From a checkpoint of a small mixture-of-experts model trained on Wikipedia: 272 SwiGLU neurons an expert, 2586 steps.
Below are experts of layer 4 (counted from 0) of a mixture-of-experts language model. Rows are named router (the router's row for the expert), gate (a neuron's input weights, with its number), up (a neuron's input weights, with its number), down (a neuron's output weights, with its number) and show model dimensions 192-287. Each number is 128 + 32 x the weight over its row's rms, rounded and kept within 0 to 255. Numbers have three digits each.
After each expert's rows: a language model's description of what the expert responds to; "mostly gets" lists some tokens that are sent to it at least half of the time. This comes from a sample of Wikipedia text that the model never trained on.

# expert 23
router:159122136185114121104156169156162107142109149146173171135086139119132073085087131166174101157126078103122147095115199112133126121069122158100120107177121148162090102135153120132104094150118186172173157128118059147181104066112072119133144125122153121121145162104094148194121118103120093145
gate0:128132090094083136112139164099129181174152090163190115090120139174131112093144123221156130095168155126129137112141158117126127048139070141126174135161114145117118113182127141053155100202113140157092097145078145132091161139091118178103124118081143133087159087091131069171155113134066120192
up0:148152100092112128118173198139160145156150062129163110167145120122151031146141133103167110101206162167172128116175111077133149098095113169086120180114082197132084179162178162151146146207094163111094145142080116123131158130133092147128137089099130113116158166113083074152135150134121073179
down0:080086167125104152157162101112157155128119129093111116050118146122096177082124107108143139099074151072130173133132159122119110168080122103096118125158126149121158195075135134149132115152128105137080128214143154076132073101139130119120197160127090167128114102183117132116088132105123113095
gate1:146168158120176142112157104132096147162111152091133118167109172158148106156086128134101153040116107105178240139088130152158124134138148130159087126119121092131095155130086115098152178122124088126102113131107137146068165161099194146113149107147064123151172133058147118152114140155137052153
up1:135121147125067076157157231106194158083109083098112085126143154113130135081129196133157092134114131165176113122154172151079125120141138123150094086161119192124137121187137146151131175162086095126192151154130112098113100136147145125157169123154139112116077079093127153107135141141113102137
down1:111107126118116174149095112148181082191077154098111103186124118132119083161115087177124150139121102052171098123120118128120140163128128077116117170126072195096109155071134122128155094074089125142127129095088110063153088117092159122106142091105157143134060119123198149148165140075072114123
It responds to: Quantifiers and numerals. Quantity words and number words after articles or prepositions, e.g. two, first, many, several, more, few, and the percent sign.
mostly gets: " more", " some", " three", " all", " many", " several"

# expert 11
router:164137076195146123127203115106181112125162212168128176117116085128144085081180101127062141067136174153095138131133134124150126139157163089096114124110133116114165114094157122152160098158122137077150138207130175127111133175120127181074130094143121193123164135188124149146134120139104137201
gate0:138075050086106143169137118121171156101076092122122137104114129107132164104152092144086105097130095138132152115124089095102123050070126085109104146098162172098157129199175117169094134118109111060169124155133150127151101133131138182087100140119141098159151071085147102107155174166197103153
up0:152173114106147105129107163100140185089116108100139070171140139152096134120140156104135103159149129079129124079105134117174176181174126153110060113179150140150125127178173157089169144105149128158166158113129073100113144168036095117145096154117124108142098138097099096116129108109150158174
down0:095085095167169098117118130197085090062129132180189124129105184146119155127115110125106128139080116170105029170095168094122137158114125103166120103136125082127130120102157100130141166078135194167108150144076100102101153185133121156106126199202086122120148114129114125107088121193162130148
gate1:070149131159092125128150100130142165122123107120118093146159128135155128071122188149127060069151172147145052109168217126107181045060099059122113109135145183133093177076182096127124124113118124119134170117105162141103098121156144126181129154072162135200203126153231163123125118094110093120
up1:111114136142112207106118101116198103100176112104154090135134136149161103102139114111130134089149124151088140129157206125113143118061129070090130111082133156104128112122143069137121132120099119149152133099095151181123118113158108111130147125087153154151137171111198162097136153102121182119
down1:094125147129193207156148147115140140097131082096128094109149127148123116172161105147109095146108130140103118096135135127201177139157126138099170128114144112171076119151115164139113187134159173112093094127105155178133106094141078101181031138151098135124085173178143143090100108139186118139
It responds to: Pronouns and sentence ends. Sentence-final periods and subject pronouns, especially in quoted speech or plot narration, e.g. You, they, we, he, what.
mostly gets: " You", "'t", " you", " what", " They", " they"

# expert 7
router:135141121144132157114145116132096096158195113133113098178080144136114077119144110109136104128122120185104136132148164124165116179089134135144126126117100169177176164179137148154127064196126100090136077154168160109151097184163123096171098162108102152098073166173118105135135089077137094136
gate0:109086089113139142119116159118161140096110155138103149174134140118145093176073131145131161022135099143138144132180122096154123174083131178138099073168076170121135197139093194123103108137151103109129140124182160221142180166171115130103082115128109119100206178169086127171114088100179110100
up0:107130146151122163197172078151129147132151102112076184021125159116102120076137099139095165130118160087148137119145078132144105151114188153071139134093118182140132170177114116101190142145139133150091131160098065111108087150144153122144155138144142158127048136161164102130119090088123102173
down0:126102103109138168085147214145164168099141108169136156112085118136136119169066152150190172165157142175136058119162159136094103083160133183126146109130125132031157144074098102114113128099114205184130101133126097139157158111077119150048168169120146063126169114165106092145158159187114192118
gate1:177083096047115146116166127134112138047144129186118132079143130138132096102142092101119134186117166156115149106139123116143135137150101183140147114156137132108080162144145128111140093099136129088086084154105064092134202113179105134146210179086166122117114105091106149164181168154106135159
up1:149152148172147108144103082143120159177094142080132096186133196110099102095135174150127127113131135113081112044105113197137101078119110123107095145132183119108112105101125174137152050126040128137187139081159118162114157145108135104066115125192155109077134093124099057144091151150141155095
down1:148155148063117133118139129186068132145109155172113123146074179104154076116149167158114117137123054099193128108124126137146127114146086124168128155146130158208120106150150121105080101176135079100157081111143105140095139125111109116122138127134121151145097137134127076116150080122126050056
It responds to: Foreign name pieces. Pieces of Spanish, Portuguese, Slavic and other non-English personal and place names, often accented, e.g. Eduard-o, Karolí-na, Garc-ía, Muğ-la.
mostly gets: "ía", "ñ", "í", " José", "á", "án"

# expert 4
router:167171061110124119177143180171143134170102166144156071134175138147115141126181148109142156130082108106138159117142043104169133099115103159126094098114123080164153100074155129116135150123137151168128167057118104139112161141120221113100068103111142166105156124114136139104164160164129121189
gate0:171085099119128120105138103112076152155159117077147085142100118151106123101132151173108118092173112132127109107080111133141136163157155074171110169122135145150094147148080209164177113144099174172139200137119095178141172162110122145141146097139156128099183093128107158080121215148076113123
up0:142149145142157115153102136111115114174101078151116064142120111114102063112111120134101117166116106111109103121103131114103184137161153165119129098145118058128109168130167128113130164084109168150132152108138117123143118118111083121103101184062174142185112045144136119167117101095112135139
down0:136203124184103158139167172148093130156109141137105108110136138083123107129124141115102178134104124170108132129133139170119149092151082107127120151179083116144145128112144115102150168152162168121165106036138144091122044109129182106085084116129156098084153104115077171166139122136168110108
gate1:150100107088144153076100114198067081166130140192147132126107133151210044200115121080093114096121146115104181123147140113128103132168130145134130096208158115112169104151113097111068180091122086145109147116135136127090141152097118154097128159105090110126111138177091179125094138139135129150
up1:118175130135051101150136113143043135102138091129159115096114163079105206051106108202130132128158122133169145096103163145112155108100135168163116134137119113133168115183136067047144153108139067134079096119112137142112109047142107113150125149137093149068091132138192094119147095148111143174
down1:042071113156144097136096166123131112134080107169090088142094153161134128086087139190052073194176143094146087183146164145140118109101086086138115104135151231111094131184158134127163133154140103133124108135176076132086139132116114145134115094134093139100143141064128088144132167112112128101
It responds to: Main verbs and auxiliaries. Verbs and auxiliaries after a subject in descriptive prose, such as was, is, used, introduced, opened, including past-tense endings like -ed.
mostly gets: " used", " included", " features", " gave", " announced", " built"

# expert 2
router:085154056121107132111108078185172164147139101095093095161118148172166137140103111081148123119153086084151167129122181127080127100099161118108092099136101168089113186153168140152133130186150152146176191108094184168074103175104071142078155145140087103177196123150116154105104120114163140069
gate0:096103159141123100077161124115198131093132101083140165168049117171111148134142133121159125159083162162156177141112123109099121180039063141081105079080102153134119174157180103132151198182089144091172119150110114133123070135179054116163138118177136098093140178144133154104056192138187139089
up0:035151085079019126078121185131127089113092148124085111171113110137132120059150094123132104113119198169151117144069072108120124070048162149128142112089122103150094144152146152153156089116151153173078095142147133110108140153163128071067101115170135157082145205104109111090106180135142076126
down0:161136046164053184117127075150167154108162145092210103143108160146127113124112110130140111155140147120148122121121123071138166144149152108134143176194151144124170083108115090115112104134100210104154140156131134151130087125120138170067120125091160144173139149140096081139071106154061112112
gate1:126101098077092146139075123116151098123126121099137105105066157091134069100093174155114062132148137132109106140089096108153133117126149120159139134135081169084184135074170106146152144087079141151134121126179044105112172144110166197141142123170161096126174165090125184121146087158087112115
up1:124111065109139152104158103138123145136157101130164119165138200117131124159091121165158122116096175117128158163097103123196171136162136127112098145147152189121196141099139100130163157113040131125173175109152064122117144165122131143109175137142194148102130121102092178172126075118108145140
down1:116139108139108109121141104118180138168115135104155189111146123176204137198179050143183149193124104105108082094103173167123170143122178174133149106165162136077166142116102113116083147168150124124169172157131149131054089125075086152145117131159117143116189120075081143173120143147181106084
It responds to: Table row delimiters. Pipe characters, row-ending pipes, line breaks and list dashes in Markdown tables and bulleted lists, such as election results and credits.
mostly gets: " |\n", "|", "|---|---|---|---", " JPL", "|---|---|---|\n", "|---|---|---|---|---|---|\n"

# expert 17
router:061135117137123150125131088095105105107134127103094112197153119168067121090112097107082141153154155157116160173136124164146098159125130082125147114065097132099165124183175153154163093142174088119156071149120127060171153129135191104117153133139141105138084155101084166108163160086148122147
gate0:059113117137118067124203129150122113086084096073131094075142181132088132080146176137150173169133138128130165099122149132103138132141082136122098142166107161081081140144155131135128140142132142137172129149054100142156143133083110153131128165180138093165129120077095177117150135166112117117
up0:132154064157176128180172126170113102141143134107125107147125148135122133124122088102144136113061107192159084124138153145112137118150155137113103114117104132112146027121199094137123103110157114136059215142137117160120107109202085118133103171088180117133130128119100151152159172130116137197
down0:132133056144141164098149103172082107117083120127143181144105120052108158187186129137104085137101156110082189182132151111143135120099134142099117116092122133144195173153097079105173164109143143174090124180113167135183141145096128088161082117092092162148186128160121100158101130126113118146
gate1:138047096129081145131103070085107135140116121120168094081154157147137092101144087093156143118182165152122143125150073084180156136134096140162101167137128087130123129122146194133181131109135150171222093116099107139155114119166211111163088108144097049145109132162174156171063117153144097125
up1:115117159149097158153120178131111084128119089140136163137133103160108115120145136155111143138073105152116131120127063108128106094168113098161080130136113114141158051121146139103101177141077125090130133191129118136150116129113123136141159132130135119148188163194135166151174157145128130195
down1:102140152126108170123082156144142145148157166128145115130153134104111113098123126133120129136076096096093168152151114092124088074091116119091170115116128140132079118136127096107173124151072161148169138109036138155048151097127154136124164109131158111194164156112072130126173153168138157130
It responds to: Surname endings. Final pieces of personal surnames and some place names, e.g. Glad-stone, Reynold-s, -son, -berg, -inson, -sky.
mostly gets: "stein", "kins", "worth", "pson", "ington", "inson"

# expert 5
router:139105080154156081142151085153176136125152139152105161159115103133112129176134139166123131165094205098102120145105069132124128094169131115097121105060107187102081142189158142138154102155160109081093078132151132136104099092126125163136148086142123146087151134130155129191114157150151090182
gate0:061149104164149152123167087146137110139138111084128177164128078148158111127117186095147167129114121136108164120179100110166094172131111144101134132072145109087092090120166081122147113052129214192080105082094064144145104131183137128135105185161093132132162176079132113086115159111101120140
up0:138082096147150081114114125136114054105074097186125111090130167096084148096126092068132123171062122109125135165188125104136118127155165123093167112146077060104154149076069097154168188102139158109168150148131183128142100144131150109188158154071079136100179079157199140161078131134071101114
down0:169122181165146118098153151149177127123152082103075101155110109090123184126141111137083186162136150097103133138135175110115190129143077145177207130135157125091171127128091142106088111098144156155137113104223098103186148157140114126071115099113156141156094102177167181099142183089104108097
gate1:155157120140164090104137189139186162115059116061122120177118111120098065074119144175161176107152163112103161104139099120142109126166099149135142087135195106137115099134055153166136096171113066098128125129126095105179119158082128069135086088134117195138147123082196158112085138135149052127
up1:130135108144115117090119088120123127122114167077126141088149134121164146103140062062080092104125112121092071176087106178144120121150132187148140137162126110132084140086154077080075030096116146086140112077141173172098133164180107213132135160150082124124120112109130161143156124121134130163
down1:114135103119105218140151104121132088085139128109100170137126154093098090100104107133170121172095136103183109048115064079133142167120119125133173105120096189127190097148132121166112076170086129127160209122114213143119112111109081085151102174148103148120149078095186135166150099146144113192
It responds to: Mid-word English fragments. Word-piece fragments inside common English words, usually right after a short first piece, e.g. st-ig-ma, p-aw-n, pen-ins-ula, sub-st-ations.
mostly gets: "rif", "mb", "ror", "urb", "erv", "ele"